config.yaml
routed_scale: 16.6
router_z_loss: 0.0001
init_std_router: 0.0242
positions: "rope"
rope_base: 10000.0
parallel_block: false
optimizer: "soap_variant"
beta2: 0.95
schedule: "wsd"
decay_fraction: 0.901
decay_shape: "pow"
Below are experts of layer 3 (counted from 0) of a mixture-of-experts language model. Rows are named router (the router's row for the expert), gate (a neuron's input weights, with its number), up (a neuron's input weights, with its number), down (a neuron's output weights, with its number) and show model dimensions 0-191. Each number is 128 + 32 x the weight over its row's rms, rounded and kept within 0 to 255. Numbers have three digits each.
Before each expert's rows: "comes after" lists some tokens at least twice as common just before its tokens as in all text. This comes from a sample of Wikipedia text that the model never trained on. Tokens count by the router's weight.

# expert 72
comes after: "the ", "and ", "a ", "to ", "\"", "s "
router:086127155136085090130123138109112118148177112137162077151102114115095117112138088148115196087153148103149095114088136090072113105176175087117132081136120140183080174127082122099170089158115086088139097138118086128151064149085095112168130081113163134154094116152120137099146135133094187099179113109114168105144125133081159175151069115127125136106070184089163205121176061162141158120162159084094124158147152101088062106125150153135141151189034101146156132150140170086098161125087125152125172142165103106118143121088129131115147151132131106085105097173139058183101104112067117088
gate0:136136097114159127127127201111103085083109108085117111113138108145140145090111150116121170082089108165204103083078103207101108106086168127102094158137160130084098113113153166132162084152089171088137112197078075123138108136141137170138120129182094170064089082125112108137138107126120129111132137103082139122118073134128161184107099188115112122105123138121086091130111089225156133114186118125052122094082172140114134143120093159168116119119094108123144088132137173042104106164132111136177113147105103116192136152130168063160143097103101125138084142146110168156086128106176049127
up0:121128132133112147119168173130164153145089112114136121189079148111136140142118049093154159133109125116190135109109195186123135134155171113140127127143133120153157147136138138106110099076213094092145135138170114142116121133081046158171117120078078130097141132115139130112120105105159101096090150028087198113018106088119162121113164106102121173131123151062080099135171093110119145152096103124092181119132114113135192125162185127156155118133098084136149097178089189108061145114137117099117154139156135106072099143145162102072137090164126139147127159125080063171137103155141116164
down0:124062135096121126156133144105126181162091172139147128185122169196083091184097151157146113113130120105077138079146096151089093134123150159188161111106124182073126180120158206110144135168071086070117117126111134116154159169147121138119185050078103146166178169122116097131133131138138174138144186135101192162131074112118119061118098070111122120155115101131132145176131127135086197124182115141192096102124159129114150155148111131158159121117126076160164092185087175083061115153144118084104153123094122136141163155173083124102153142136104125060152121125115105141127136074090122156
gate1:154140204174140115137176136096121187154146132096177138116145103077099158077103145207131150131088133123120153130062149196127119181099135122138149081173100048083120089162076098111160135169154153122145152096134151078135143164086147123172120134121116119135103168127130153198120099121128123123191133123132172161092144120123112147122105150100056171091133088153100103149089198121137123121133166144107192183148149168141125064135086116117187146158112118078091119143075093206165137122124071150086157081141126108084154078079102160121109106156113124133095157158135122146091140188167093130
up1:169138189174143130121096121069120106151096163115090143148096143128109126179123179179147090125133153092135142141089104111135115119147124125163133101175147049067193103116191107170130153048107143226142129163135123148113116180077144160153187117115116124113173176106129107163152150081128125137114180106155119111101132100110076166114156148144137115129142127165106166108087118132169110099137183087085085092100064178152096082120197120170140033121124105119201109106123146130094145130101137097125132196171144134119128115099102181099082075159088119116099118154109074107122118155130140093
down1:150118122134127055115118103069201140139130111117080144156091187132120141135170096114131149184205104081177142109097138105093111158115141135131119149124187051079203117101195118142111118070091165150159115080102105150067133156137170140124180120175122103111188151062130105116128110052157104160107171102125077108085160072184112134098153124170164134146122134142114119121117131110134159143102195130110093151129098129155081100111161093164128079146157129183169121106154104142092107138073156091148079141173199142120132152137108197131095096164136119110122098104107099125144069152106143137
gate2:110116181081133063136111123154159091118173201113071086088153097097108119138134143112160122188080172077082116171115087157140130074140167135113121123131045124130152130114113144155159150134159092137120151095092123162133164110124145130138081092067094158109163118094146175132138121121109175078157148123116157086114119067116099160162080197114144139147119063066128168113132092193108130123110108091125166056148165158159088131131116123153104192103089111119145112169133154087125121086124120145121133095208137089134110103129086103128215067095121158103087082162092117148162078158121169118
up2:155167103101102157119068101184121107206157165183079201101131123125165171125149086133122120181134131144150108082148132088082105116067091151098135148109133130137174057073149111105099087107092130120141115166123167084156128097110104111147070199170115112126129079140133161130127084135159086080071121124069154195128165146186140144067146100145172125080116104179134104105127199154143126091121167108067133143157084123141145112140104103087151135148174037147099149159074108155108162106142127127181094120136132148128130129140103143130116146120138106120141128171156192094149123168115107203
down2:172115105147092181149104162147174144131093086127197104084087092113148108132091088118177114098179133166158048083136126141119140133118108053139105157192113149135133139078090118121185176079117139132142130124125159162113125132129123071105158158146152150092082143115126069102159162085117082117100164174124126200154143186127172148097155082164133112104130190150092061115107109105158088098145160159133078181103148112111111081121143165126151070219148114096142155086103132119108169158112161108108177147058134073157140106156129166118153107132168110147122139130124141118078190157165095132
gate3:163194155094156123115117090151150153139153093110100116090101145133075092145157120081087166103192120140176174113096100117097166141112101125141117141154175086146158112105084146119191105185099128157154143090104131066086107069142143129116072152209161151198126147143111127189084114091177135124149103156100150104149092113148131128118134103085116142148119130132098115127174075185119209140157114166157106146094086102051085099144212153159089123114138083186088124108115122084180147135133157105108135106181154125135150175125112157170147084134165171141131174074089109191136140131154150127
up3:149169159124135122128121139114107088171101109107187124147157105165146132121165143076150101139183122058130155142143197042121101155162111115131081120153162060138091092115090111166178132145130135107120144158171116143126127123087111092045078202120125110089121153131117141197148151122101113161116148080164148117137116150131101105096157111136141146102150122179188189137152108113120174149153176181153092181136116176095170127131181136118125070163114132151172108153091161151197146101081081115157038115131144145136111195143038117147140087118134112121116150116159091153125189144164163142
down3:126111131144183090142168098171181121131159126128128177149143113132119183134132116130152132172068111116104081151157121095151128118127152086090177177147105097117116130172128083166127107130162120112069117154110175184141147186098151140065093149095147127038158108104171106081128113136113139120123141115089064132120180126175158092137120069159108116147123181109116131161187195114100107135186086142135124168194112094175119138069105099152154155119090166122147168152179113173104106171153078123127097133089060123127092125102159119164073132111100046083154147144177129115131051156101136086
gate4:122122150176129133150112100144100108223156094078130097110135158178122123183143087167097088113076146143114134129189148154130122144096100078046089095144175116107175190108158129101135111097158122120179143120050096095139080181096084130142150114132131143118101163139136134125150085081114128120137154126104207156158123119158097157140068155103162151079122172092177118145137075128169125167109181123130126075078096100146130204124121138183155151120143135146112094177124199169112132128156178130098137126115122167142107154127193157081154098102091165152088122163055178141129138133088144093
up4:113134181143093131154136175071127175133172150103221119123091165125127140156159127118111149142162084182187108152165137102148124110124174095126161140107175107114154107069168111142156093149150091131138096131113062118057123100119022131161127142138118141114182148130119153143173073159125153182151083121106106095134114042100150123151132131118085086134116141133157130109135161104137127121132183132155124151073098144086181176086130097170084154105150084132118084142157137135155135062130144164092116166149096134131084074182099131184171089117086159077092134107105114117118093167114200072
down4:139098141135078177143086126105156146068161094082175133106146095157123115113111130084192144108130150104166165144161154107164170079204132135143087059133068117137125139051053096147164136159111158082164132116115123147104097074099065157153150157131095209125130113153069089110184102168134116127132091126146121128129151102109078122188168103147105077207150132123121151135110114105081130059144134129080132116130163163110180135142155114124099117098177116084077150135142075129157111089085128109124160133173127124095104152139164058159125173109107121095098167122108129090168093126192140098
gate5:166148183084116094160068144171092153171166152145148120137180126085164099133184062120138085096126164128107086125088141162112119104073124083084171112124116107102168125155169132145058145117177176100116146077127098127181135137137087140148112119040097160136089109122139108082142086174103105074147158122146106135155114110140104070120120117049110152082122126158120126115134192175174105127120127167121105110114163116127111120079051151121144183125139145063160173107140117093131152203135120082118154110127159145132110101070105139140144166158120132138107150102228168141159100081083120161
up5:110125121208127088151087106122139082109095099144087150206132117090133107074169160127163107163128130092106127057089169084153094099089117170225111106123161102096112106135113108090146126109127138145096119146030078110056084122118154134145128132110146126143143114138038109149095139119134140102046123169103108183201133064140159179123085162140080141108108120137109155067100142180126156153170133132132136124114083161159148134064139151141167122128102134081099140154071118135104073115140167153154145158178137167114108151141134115123115152046176129120176142151100111124117124135147130165
down5:120113137083147172091182139130123090091166105131135105159128110106109120074103190168120146140098165076122116094148112132115136113150125112126136126132132179146103129098061114113091086146127122167151090121125121136122110155153183186134217153140090152125128086114108172109135136102135151170123113116094142120097113110150160070144151146153170117180152157171158135115080114117104132073043169121063151126161113082137163138222149134161104049141172127150116177142144105112136170051042144166153143077087098072183091186154169091085108092097093112095131113119085179134145134141143152102
gate6:096120164130111150187133129118139148087122099064168112111118096092115115160096133154051161106115093113126113154144148116097106057103038092106153132138078117151133119187124089150149112132122084061106111155121081127151100103127187170126165081110158110074156138101107115105141136144113118168158158167087157113139056119108163214075126120133107089105152147131114126155133091134142187196106199152168080175146162099150109152107098082146069137146103141151160147141119114086140110128142151120110181149168096139071126136079114187104125054146150185120145176123142061167163131137110172099
up6:128115158106209106121183100154098111130097145183100106156140173189133126075114143101166123118142149130138097111092152159151123193094204143122115186150149146078150105134164132116136201100139192209112108173147147112127106120105062137149160138115111163099189105165091137161141079123164146128176161131132099122131164194136113109142103106151094071173193136136122059122114138117097178076138103082137140159132122134115128161085127155124130176101140144151073055101088094137155132085168142105117088100110106092125142172147098060118130143139134131081136061089155152118168123077196100126
down6:203062204101167059158165154130088124128129115143106156107106116162135138113110135118120167140124137146156110157070143146119091166107146117149127170137155163123127140030103113169198136111104183174063146151119091132098148133083094139178117161151099142091185102087113185121135148132088141119144129101141150102138175142106141124169083133095131119136176140139148062103152085146134093072183088062158092092109100093147139082133133115144172134151102117203094080163112108118155113153132155096140160144101146108115085105121134048075101114103138040093147102118183136134158091103104123170
gate7:169147135185091112128077139172182126133167067126181106080110133073144170157089155200081092162156082123141145153093116103148139102116151123152122181193129114126119126076147169069155111132106078101141158159037099163148190070100109106123150133148104146138087128171118125081131090151084142072149153122119121121215080129063135156114111111133111123115154165135099093091153109093171107135156118127128149170114157148099141144130145107179157081116159099078142155132023145135119112158162112110109102130126208119144170118142147111157139093118113149103165051144133093074143149129129087115
up7:080061062132120132153087106137169166109142096087137092144082129092164136178158133136147140143119160121126103183116195172128113146131079140147089175131116145165088145178060202091144144113118116158077108171113059201106093155109102113092083125153139094133124171149113155148147083145116139129100097128154179138109135173113132093146073155169187125119115155102142182133094085184142164147108103099094160157164109092094130161162063124137053114129142104212117119105157147149167141183133135108161135127130171103101151118095154155137154147075124153153127201095045157132114119125125136089
down7:161182086133084112119103171148154157132096177131167149175104158122128232087070141150111117152156085096182171140109115096163082158134169077190158168138125111145182150115132175134151128138129136129082166193079093157141171076101073114123112129100095103141134114142103131071122083143081069126166135139170154127142154184124121232134165167145111098122111128197127124128076152089093152099115125115146143184099164135120135123127119147179103122168142164138123148144125125094119102100131152162075148103088125126096224138126164163168149133161115159135139080166101157099095112117150171177
gate8:090159173128123159109100079124079173120143117127108105109132096194111167125209068139108153179122061145109082185150087144165145098117130101149075132151130085163171119124088072109156092130122106106104100155175094155111076129158125138163114128163123058104154134126119190156091090145125146153166096091124155156126166113101117170174120110084178197136123121097145144152112153108118150091132151147108194123135056133094181120132110138123136104160086190097137164108155195141155148135127078102149142165155092154117080079075079121118096184081172169140119100134082161202172122133154129110
up8:118174125142111110133131155118152119150130188188126122173097125139119141189088078142098179151182174101073105142120094155115184101117101121154098119139142121185064131175086105096129148124180191133117138119182161101114138113151086100138129133118085100088191110129116130113096171124139083149100113115107188171078190122109071148115164117126164147125072120100111133140159107119104151125133137108081176140131122169119111130080069128108171098188112102110135116100175154169172146152119087107100179154127085099118158090036167162109071096147142116097066165167199151127144176062087109120
down8:088093130139114101119115082120040128138153160123109106163126136129137125162122113137091159160123154111062104151101120135181128079166102153137094123127151144140121118150080059124202094167153158141155090135140151121093098118172157140156203070083107065119144088149091112137125105141064151105098094087153144115112135106131129166197138110137175161174111122114121120131133120132082140205058151158070154168108093165083116109147097172120183125132077127121118177059074196189135164127125105133113133161185069152114096129092145152152106081075146092106143147137142181140143191151117159163
gate9:099178113164080116133122161178118188119147136120175134107183141164139131132121120197090112136208152089162132145130151105096166068122114169178101088175038171101105123116107145119133118135103132047179170177156164134161117115092114114125183127155191146131087219139191102135133133124142140133146111118135150117155141102146075158176072087121133159138155116132141116093113152171131124129154132140178122168085144177106150155148164190139189126168098139116119137119122181114187204149135146159145129124150124184128137172152145131157149059104116143115158093174156121200111084169140143135
up9:080104080079147098072103086132101159115111186182099147152093146083140203156122137081163069151154125140171162068121166140185070179222154108071124128135167191147174130105138144155108173182090094171163087162116139122097145107108123174114106186172095154153147136141134087125133129100147113157088121178097061143129101139132102114094100171138101154154115072105179127131121148108166096154123111139138139157141150141073146109125130161140148152170217173115171127105144154124141096077111169137105131115140087154123175176165079119167072119146103143135133129175133176122133103155150150138
down9:133108153065122133085098158108087118109154123145079144096090110112130113148139160109179077129094084163107106137093087164140118155131135141072185165110172091159077167037160135129132083149184129136096114110097131117132136105140096182135098104163038115101140068143097082157092147130105159125127134172095047171088151143134181160096177168112111128197164138122122181162139085075097097103174096093089111105146158090145116129132139122121134162121158132153123126154155107158029121149078145095110143130138100076114064117066160112127104148140138082129101126076151112092147176074139144131
gate10:167123115141164158122064187102150047116180099135097081136147121130133132163107153098149140180130151104108161099142086121133091150115133122093134128165105140148105111123105118150150136142054126102091113152096083178088148100107115133106075164127115141115177105143206129165182107137171090169184083129092125198163164116147096130192146131174087104121083206143103129097136107139098205112153126175137149119153149133125182126172213034170126131112180134144119120112132082128132152089153100146123075178179115116136123109125137185135126099128118118090082169095101141184126130098106175083
up10:143116160134137069090165140160115139099156107060159125122081154104121097214115129121106118098141053104066163139143109118151122138135165096186175162132142127177124162152129088148122144138132127130189157116085166071064108095125084137115180125142140067184101137097110144127119109125081101064120166095151101146106122137161110109086162113144153158178142097162137154080127072142104150171106147139135132138109112145097096077077098129072067084131122163129089128139064188095142112189078151090153110083091139128126093151168118148088176094149099150181135172066094130134149090126131136210
down10:120097172068130136096082158150127115126144080098126087157076130139137171120113113126138136153093169090154140106145129133131140079103081126134097157130112210121092108126090159187112109144139089161117075074158090137115179190138107176163111108116141152124149131169178159114127152102140102191181114152080112103119109114094131131137132142135096153125130131152120125136168094147080170089104123120218105120156144138122229138168168062141127178103183173135103112108171082139118172131112144199130070148136125165072152093114141147123053062137120048095143158129117166104116149166154156064
gate11:137136122155128082134066156138083070078083169129139116098197122157104162085221120177135115131182137087077139117055173164136152105134113113150088185172166163132161149106140089146186036137177126182111111196067118101178139129148106137108149093126169153135150141109181089082137158171195099091128170123134138130175128170143114148123092086148106159150160096135142207174102128149079125117150116121080107087112162116137123101137126119159125177115096120128158184125133138091089169107114141121133133139111127170111127151149115084164141104108094097161103110178081094112094104162113161156
up11:167073061148102115135140118154180161137189142169083156144081085078136145139125127166172132136104119080148140131106113090153154121190119114113152095076129183107140122053147126130122168138049169166140096179103112106158104133083142084137060094135105164119113174171128147112117138145148072206139150146118175138101185081083138163119096115116133125062199107126175092181150130099088111088115087143092093141115161098115089132189126156136145163155127139164101144156168095132144135178071093161132121170129164138133153104139114102160145064114142141160197157140125185144153114172121163167
down11:097164094081169125104116113138162144138118124132151100114102190138112146112194126189105152093108104131073176129132187156109103183124166141091119160178126055157105165166060106164141097110175158133124116114115158119086132175138129181144175153098189101137095101082080058143196139155141126152126134085147141094131106166157160110153170092151170107171110100163049091145126137182147104159122171114112084150145075161159154118110117070114210147134125108111092123149121153092103121133176187062099145110142107122122099146153126135117119155140077131121078097158157048085153128099168123151
gate12:076118116106101113180199123123155134128108087129151116201071098096178114144125099133169153072127132163172152126149137155089185101139094117154100168147155131124142149114119174146115081168133162104071132110096154173117064160086120103169096098081167108092103142122109112088116081137156219164168109127126196053114056115150169162137157152121171112150113138071153169162168154133028122091151131087153193169121131121100098124111089128211143129129119105170133130125110145107161094120125114092091071144093155110113102136142121143134159102145137132141092164083157084142168154091095139114
up12:091081149123082185091158142152161049108176128064108112150151094087107153141124186102110113100095129135141074131075173113101163085158133053126135125130088117095109147204103181152102082118098112078109093115131118189104077071148122103175145102117149108115112098128118162177080134161130110092151118111163144056122108133115129139122117131156124180163098145090160097139125081131084105137115143094146079151167080179098150136169136099117136141095165112146169160148030163158090105124139131144097092170196134130116161170132083103188048183138141125157140175103129118109110136098140129145
down12:131081122116086152104089172120117128181132165098124122050159115100142151088168183113080093163147132177126090138147110166208149092120133102113181150148097143129115085242111149109166062076094087127090155100165140118114115043173101075163136112158121085113123107148074147137130120214120119105159135169153110124103180145113109192077102156142134162115131147105084130165107117125130089108122162142191117152160119184135160074093086106118089144127164161144156141152129167131128105131164169111100067122162104090121140148168088137136124150128110188196102169112103130111102122106123155107
gate13:101055188062175109098146121153096133113114103105128150099084163136128171122119120133067184166132101079135112102091106068036128108080097145039102119125140114156112106123120159134075173175129121095192143111140105113171126100129109078105133082156166160181123126177202071128099115127118112101178158143192106106163102066097144125151156092129138152038179143187101181148101101115106093138183106073147079120159105101119126086098097104156141094157140112120147081111106171110142167119169133058127149148120164167114122130105152136096145137107140117141147085148144125123094130111137137118
up13:111067109138205119116159156157127086156170130126135144077168150153119147127146148131100125088072144127131152096186052151075158087117115197087136134068090147123096130138102168160066094144142126129110150059143126082079092112110143168108150132112133145117083148171147107191145086121133073071135064111095135158085099130102087139157114155102207175070123153173151145145125120121140138110140154079211088138052106159070107173145100117154124094161119109124182111118148128108089092102130176165102119127171166111106079147083128147143160074119094144095116090098152153136099087106114125121
down13:124091126071200146073172147130128109119124150116081167037146149160105175101160125119084162213128118105059144108101151122066140118134098161132117083114145124120126109189108135130106143139095141084107192151185105037128130108124116111075131117098144150160124151166191099103134117131137157120131096093117176171118133087094111146163123184087139150080134142157127147179100146079092124122086135068123150170109120158092102164150069148064127096095114123123157068097110162096126096142173151121131093121075156133090111183121137182055131057132111142163152142143137133131111104120148119062
gate14:115161088163142113154145134189094140140165145061137088120172117090104135138085147110117133139104078106152112191107132126116082097072124135060114103131160146172127125158129081142175062126105163077159106123120110108149132140129097122188136128106126190115144130126122110112110150178143124118145111139131145124191099136160142113205127152138155123157077146085148164106132083100166087096153208126182183107116161097147110078118115126146071168158066060151166138083094150088084137164096103122136170135130134129154118126102179175096122202040156186079148087127125116102149063167114136075
up14:159159183140129131120081117123081078127156100141052129142130152155096121089139146110095096155104084138163173145161145093149160207086134186092137149140144123104140083160117158116144084063107130164162072144115150149109167108123156134077099146132128108105174162133106167101190135131144153125093186126149080107151044144120142063106162088110138149128161130140120141090200112083145212140156155148096136120142088063130129161153113131162185158114145072135160096143070122163100131135115150113077168104102209120136087159092132183171172159174095124109109156130083126155158171177119114137
down14:130048172121151129149112185123138098102144103145150132063101165091113068138135114103133106133132164136162179103095165123134142151133087081149168102138093143167119203097159148131141142140121062141077184123108160187167106106102099142075118069182120090124095135057103111124187128126071180112129132133109134165124138135115111121078067111101119116090173191155114154198180149191165162109121083112137094141075122122119154133156130164143129071127118160165116099212099130100161171130070145160125157132137128093152169088159144062150156089174157097144096129111085134140162147092111144166
gate15:092103124158134145169082144149149177092143164051145112164163198127186108075124114118145129100169115130129133120109167154126142123077174118154162184148123177098165083127143208167131101187123114133135116130128101088101100128127103161151112184140111152086114142130098159111130078180100130087148196117141131169104052163105128138145088173162099137166067100120178154088110082063163145191173052127157090143121133087077075103119118162117150089192149160166123173118141170137075142158112106174140124121112112111233143145137137133146162137110148130115116148147119096116117121146122160170
up15:182154075072173107119140118132159092167147155187098129166089147091097120188146158108103070155116115124108059143158182078124080159093116181127155096125125086088137145108139162158090138140142151153154115092114124170114041071190146097074139146165131100116132131175116067116122093178194107143106069182155130087105134102093117144079144118145125099081071088142190067086128161130132132126084149159157077119118109144176152133155108133133144144106119119155107152141100106186110143114095110143178117112146082105135135154101132105117123147166130121079108074125034126129054144121165123146
down15:139133183110162144115146159102127117196155129124112167135101106152104150188138132140131093154129119100191094072128117096185084154143117077094110135116135144105149244082107105105118166066131112184100134087171111128163090084163106089104134085117159134160124125109158096106175112077108163149123115157118114108147151054130107152088143086122149132138155151107136081157152122157117137084115210132138131154134139142153094145119156114105069168048081113090083083167107140152131086088114169106149149139151126137115066124085179091141078086133120110161156019139135124114167162109110095076
gate16:097140183127130120117178091141087182157087112148124146095114102135170145168056143164176141138118136161097136146121121159175143124157113115095141127149129078152119116113145126117089099103160123133078115098142168106116113111113169123121076154147104125167169104104119115094077170099111097101164153142090102112113159179155113115100183062124140139101142161112118100083128177092140172198086035119126103218124075228144140123133116107138116141157138116149129125138186137114137142128141202126149161143151150107062173077099137172131055113194148140054137167202155151084163153139123111105
up16:077111183145159111099166057120162104149176117112101126124157120098093135144065116112089086117120108125147150110133113121184179113058157079102119067117166132087156079122173125116112056141089098132211116114144092102118159138112171145098126199115112138144202118140131125098179117113164146120149141168146090129104175132136114154128149097147164172130099169087132103072163160106142174116143089090084072129141077131123186134108151132169082102114144056156081143121121122192092106116100168109185095087150167116152103095192127150170136117153139079124112138097178141129156069158123192140
down16:120139123141186159107153138073163138099122125142120092134118096166132082068178095120118123140190117102107127114220112134116142168139125110173113162127129118121191115189112148121164166209097105145130144106135092144101165170092157122120094116147142114146122134166070095177123106149169102064132115116145160093057133122126162145128077144113121137165102135177143141188112111140133133080174187116142153130150164060111079102157166179154173103153111138107155145105128172134118086155144081133104124107141158201166065131155087139219221141118152176100137075126096163117115091085100094112
gate17:148109165130148136122166123129065086104163098118161113071176178165118105123091095105127113078148128149108139083136106120202104083152160091118062089131105150127152143100156132153148157089197083166164179152116057158147151156163107123140119089110115168092102143132148095146123109124128162107147175159169154101091079100144102116119122145127117121112126161092085143156164103100156059167150160197150139168111120119095112117149134202165139110070142126118143133079131101148126196125148106125146165102198162102156111172121139051108154082092033171159085091182163142138147122081085088123
up17:124158095149138186116158157185155103178145176104100149131124149123172117178092142137086123148126160155132176089105108188135114158078125169134150084121081137152168038120153110142169100162124109102074123129129051145141127124070144068166193136117107130149067127120128132106103104049125148177149143108137128158147132119119134079125118179182126109162134104212198121127085145117115134114111141124116160120075172168136169116138131117120110092151169137078190102109128147065062146180108174167156102166100136134139123093152113067161118150107137074061110152116111153107120189173151108162
down17:118132137075136162113109143040150102076118157149047133150145148113105162113115125094167126123147073060118107058097102097100099159098115155124177177180170201110126172107069132135146111151123148101086142141167118161093159147093113164119146143098182086135179117154130157120143178146127117148100148137106113087126067199143110184161117104111156115144164117054072128121153094129126130135142177102128099078130133109144164181148121089104121090130136129103076159116094133077137185101129131169101122121151151102125133122137157173159165186119168123110175098131119114178100095155232197127
gate18:153169208121061110145210107141150138113135120132113157068146095147127112091131110125132144059141138118105142082104114138074139093119154149105087098158123128086203173045160152106170103154115114121070112210146110180153101123147079123139113139091123121121171046117169143149116057151061150133109156095103124101169131126132101138136118131052110168152138172134141151192156112130181108176153170158094125133186159103042137110108123070119159116164126145152128080171133153084092156137133085176076135110104119137172179128100111110098105117076124138115151119128116145111140134106116164098
up18:037138091119154176108064177151093134108118081134087127128098154106098120140176144102208063127174112123117102144076143121161085108141105071112169163161145158143061145118148117072176118155144196081178108120137134141151090164126112115095215141133169136098150151105132059112098128134141146169153120134095123154026103174142117180094167134130106112161127112141153168123114123153139164089085186118141147143146095157187173137092120142091168145075148132116078164151098116183143153109152089108146132105079092105112102073160097158125162142170134135139106110136104168110126113165101083104
down18:136077067146189161145138161099089140124094126080114100123115141139113170098078110152134123157115128094138121114129124155197133151157102079105114066127127154172059187109135138121099154120105105137171181128095124080091104184086165066091121132139137159111138187157049123102169191133124061144131128163134138073175111136146110091039189116140154103137101149117100176151126131093084137115124087065147077107093111171150143127178123126143117137099134150096140194133073101148102074125148148165187143195123144091139126085096116135123180132130106120125124103143215101171144115132138142178
gate19:180100104120123139191173150130169101124143094148086140115142101165088087102098145096132115059123123140159060102116168064141093127127117143107131090137103069139116096151136151120140148145249083108188083195172106134058097088115106172094134133124116097119116157134150108154121108102147118112149160098093107154144104126122128106137138213139191112076105099064164153091176126150105150115144136152053125168199111082183166152135146167136146217099102075154126118099079150123141114126103157127162179140150124124158138110122096120146131116156141140096152163167091162125110126106083125068
up19:081063103022132130134180049164073123173123099154145137142102117103118185148116169104159130165123092096089066102113125148126160164090117110091154185082152079090133164148074134108141153088142092132125109122085153154140093088149169121101101161109086114149125108135103087122126128103041113107126071123175145138109160183132143116043131118128116136109101155064113079150115139072160104141142165150098120153086060155135118113120111106149080104069196097121106119141076176183105142147107090100126151098181180114170151165090140101119132107115120086109100104125123131136178130138131095152
down19:107144173111131092100110180134173161094128118164145076122188131124159117173132105108090141112123173140171152088143118181132104144173141116175121122209128149154079154127127126090152091137094164104166150084144103166149173166177153117130140132152148113142192151054096081152142120139157158195094159143139120147126129129131146131133151067145109166147125097165083101117218157205163118140116135169120139115184175107086114166177149118139201126163078177133140160174140076127155112102153157155148133098121170079091090162116051052143142128141198136093108155165144144115139139130189124143
gate20:133135128153124099140116106138163161137118095082200076119089164078143134066177117101123192111035124145176138138059138179102107151105134132142096068149145151098091170083113095143143123121127167153110131134129130138128184140136108150150105118125099145161130100188148089145088153144097214146152083058139138150116117131081129164182102110133021089141159145140135173137168104150146110159116140141175134140079133116118140113077095178100096133166137108146135169105053168109081070111120157146198138112153124104131212072134147128099127130124123153111132054172124137106114115165110155141
up20:126092143144122062114175144104131119131117127125129087122129097153164146150164171107157158169142129116204130135093140129100144139111157079125052135199104056138164156181096075109132119146088122156094119121088054114078062110169083149146127151168115146061129159106125121121143116215155122089140141079159163173105150165130128173135116120147049121081114157098122134109178102096084150134149152062144097129092118090141142140083103197161118191084106093131096113190163154147123103184143135179171117115147122111162170072111178093123128104116154157193125151153116117128105098158162146144
down20:158167107133143172126135102144190177055128189101090144092121116115120143112143124047157126085085098202101146085107155195138149138110147104194128098160138120125125158153145121104114126146144143126124143142122090064110197195092128094135137097176108136102132180156097094125054097083110156122127088140152162157109123115123086112168149126121078097160169168122121023193132117125152107152119085115141148114103172166103119139159096144115129121157164094097081191094132102115098161058165079141092144151092165128134174149147131157138140130146168159124173126153131174108183178181163150150
gate21:115122149188126150154153128133123132128159116085145119040178141073164103125132151154100160099107134149117174142122082160097094131139198090117144117112098172110136117091168113082173099163104135112152080178211089099134136107082123206106110131116049113142119089097070091057108120157161165087163123157154125183141070147108141157123128081112158091145087128097076137133076134196145120141141129112141093141146149155092110082062123123129126051108113173156152176104103142080108138104120166088116167127118115193057107166104164118096121142138088138096134084092146121098139102121109077096
up21:103086115123137064147164120128091137147166105159112114149097160036156107157142115122193151106105117116092152141103057174052165095151113111150078104093097216152108152088054110106161138176094209050153137182141087159123105054113095126094141141146139168153121192153123102108107128140150103076169109125076125113127087190133118194102143146127128122106125106149076140124139087185113108167105153141116138131142109090141121148107130097099149074102115135128161135163171157100163125107137125093102090125076124127118135129125137136099108074130168103140139170083166102149122103119048159079
down21:161126111144106083133143101141139177150127168062142108060124113093117170111124131060089112103117109111132123105122086171096095136120135097131130118118064073179099121152110065082129071151118175157200106100193137098139133061115112160191153144103108103110131089115117117122113126158093107129115086119156175177115124172154156115097108119130121137136112062114096079151089135174139164120126099090085142151087193127077147146136063117140154101212109120177152199142129058102149164118133102097153144132083124179083128144096170140116098177135105134080182078135133080116136077108101102183
gate22:143140119137153106092131152129112120085124119114091128105134121122119066129150122123064122160143163086171095182117111188153139055162103068141134101175094114180115102172159114074117110105127165116160178077129188154164086161129110191135203114074098164135078158186094120077108126134139111111167138083108139204092128168151133130139158148070140112128130176116085124095205168141139118102128158096081143174129176134058119158119154152093075131135136095151168117142065123152178163100139135120084095139138116186064141081146138135101189121144128122157161146167114107070166114110106166153
up22:090160153174093150111117094092119192106171151103156131143083099122155103154166114122120135096153150087188096100144154064141155124171100113167146123107177113170089092072135130106139143126089129179116105166105158107162130145120075116156103121147122171063105084103134151089198098104147157139067102093134158129105130135102201085187084150124157135127142133127142140139162121069171126097136151124118102148096129118116159091127148143201145135134099128174064123146072155071143100125126160100071133224095126085074188131166165172149076112208084161138121112082120115112125105087087142094
down22:150179117140111174091102133105096207105088123089179161110124134119164177158095148106159105121178150137215126164115143104109102173109128119065117154073162131116180137141147096151165187099118093149095140134092111134145144181148102119134113058167120079128148124101114170118095152117145120167102105157143129148092139144076097155115154120178140183132169144127129139150089131065219160045141089133142122151169092152136161152154148143177171176093131165096062147163120142104154102075094138090108175121104126081131091039114104145191057139124111150118154126089154094135117137129160148117
gate23:126076128188047156140108176172178084142098158085190073127147125144137126116114134053120117115174139128161148100079138125137084126149101139142070096159121103112051079100115137127098133177134131126112118113111130157137164138133142136136102182125108111099143152116104143106172166048137141141146096106075095175139143144120086071119115111155138124115084202170174195176187153115119089108124139088156084092185098050087144196148151085092126148110132117105156086132108078130126135140119136118109091152116118048152106136071133101167111141141141163130173195130180088151111088118124132108
up23:085155104175086110196182143131110115141135174078102126137132076099197106110106129165136149155114136056149122186163111109138097144141116148091134088136144163108162140155158125116138117097102085157151042127101105109082099133161096147112116083135080153127177150146162104184107102182082155147136167101105082123171119117151155108082152138195181159081066164154133161147126072097192149139163175109130108101139124102098088126134184122154124157064148091071108100126120165145100154119058094111120135132139051061152183180115156138082107100136132126159150102138135101090129114097127139070
down23:095039180112133108103104161142165157132165135164080064072222143177141080105079101166085096114112142159086137094114145127102117097179117116187121112098089131158050105121093159132143112139117109101078166140110139146151119111144156117108189145143126136113144184172139138056139090122155121107144076125187132122080162147081102119171085081122072100135191117170111163096113144188109074110115118176127105131119115167073132174146135124110124107100083083163158134117082103097103083161157134160100144166140152148108154100144140090124104118095139106050069171175134122138147146141158143149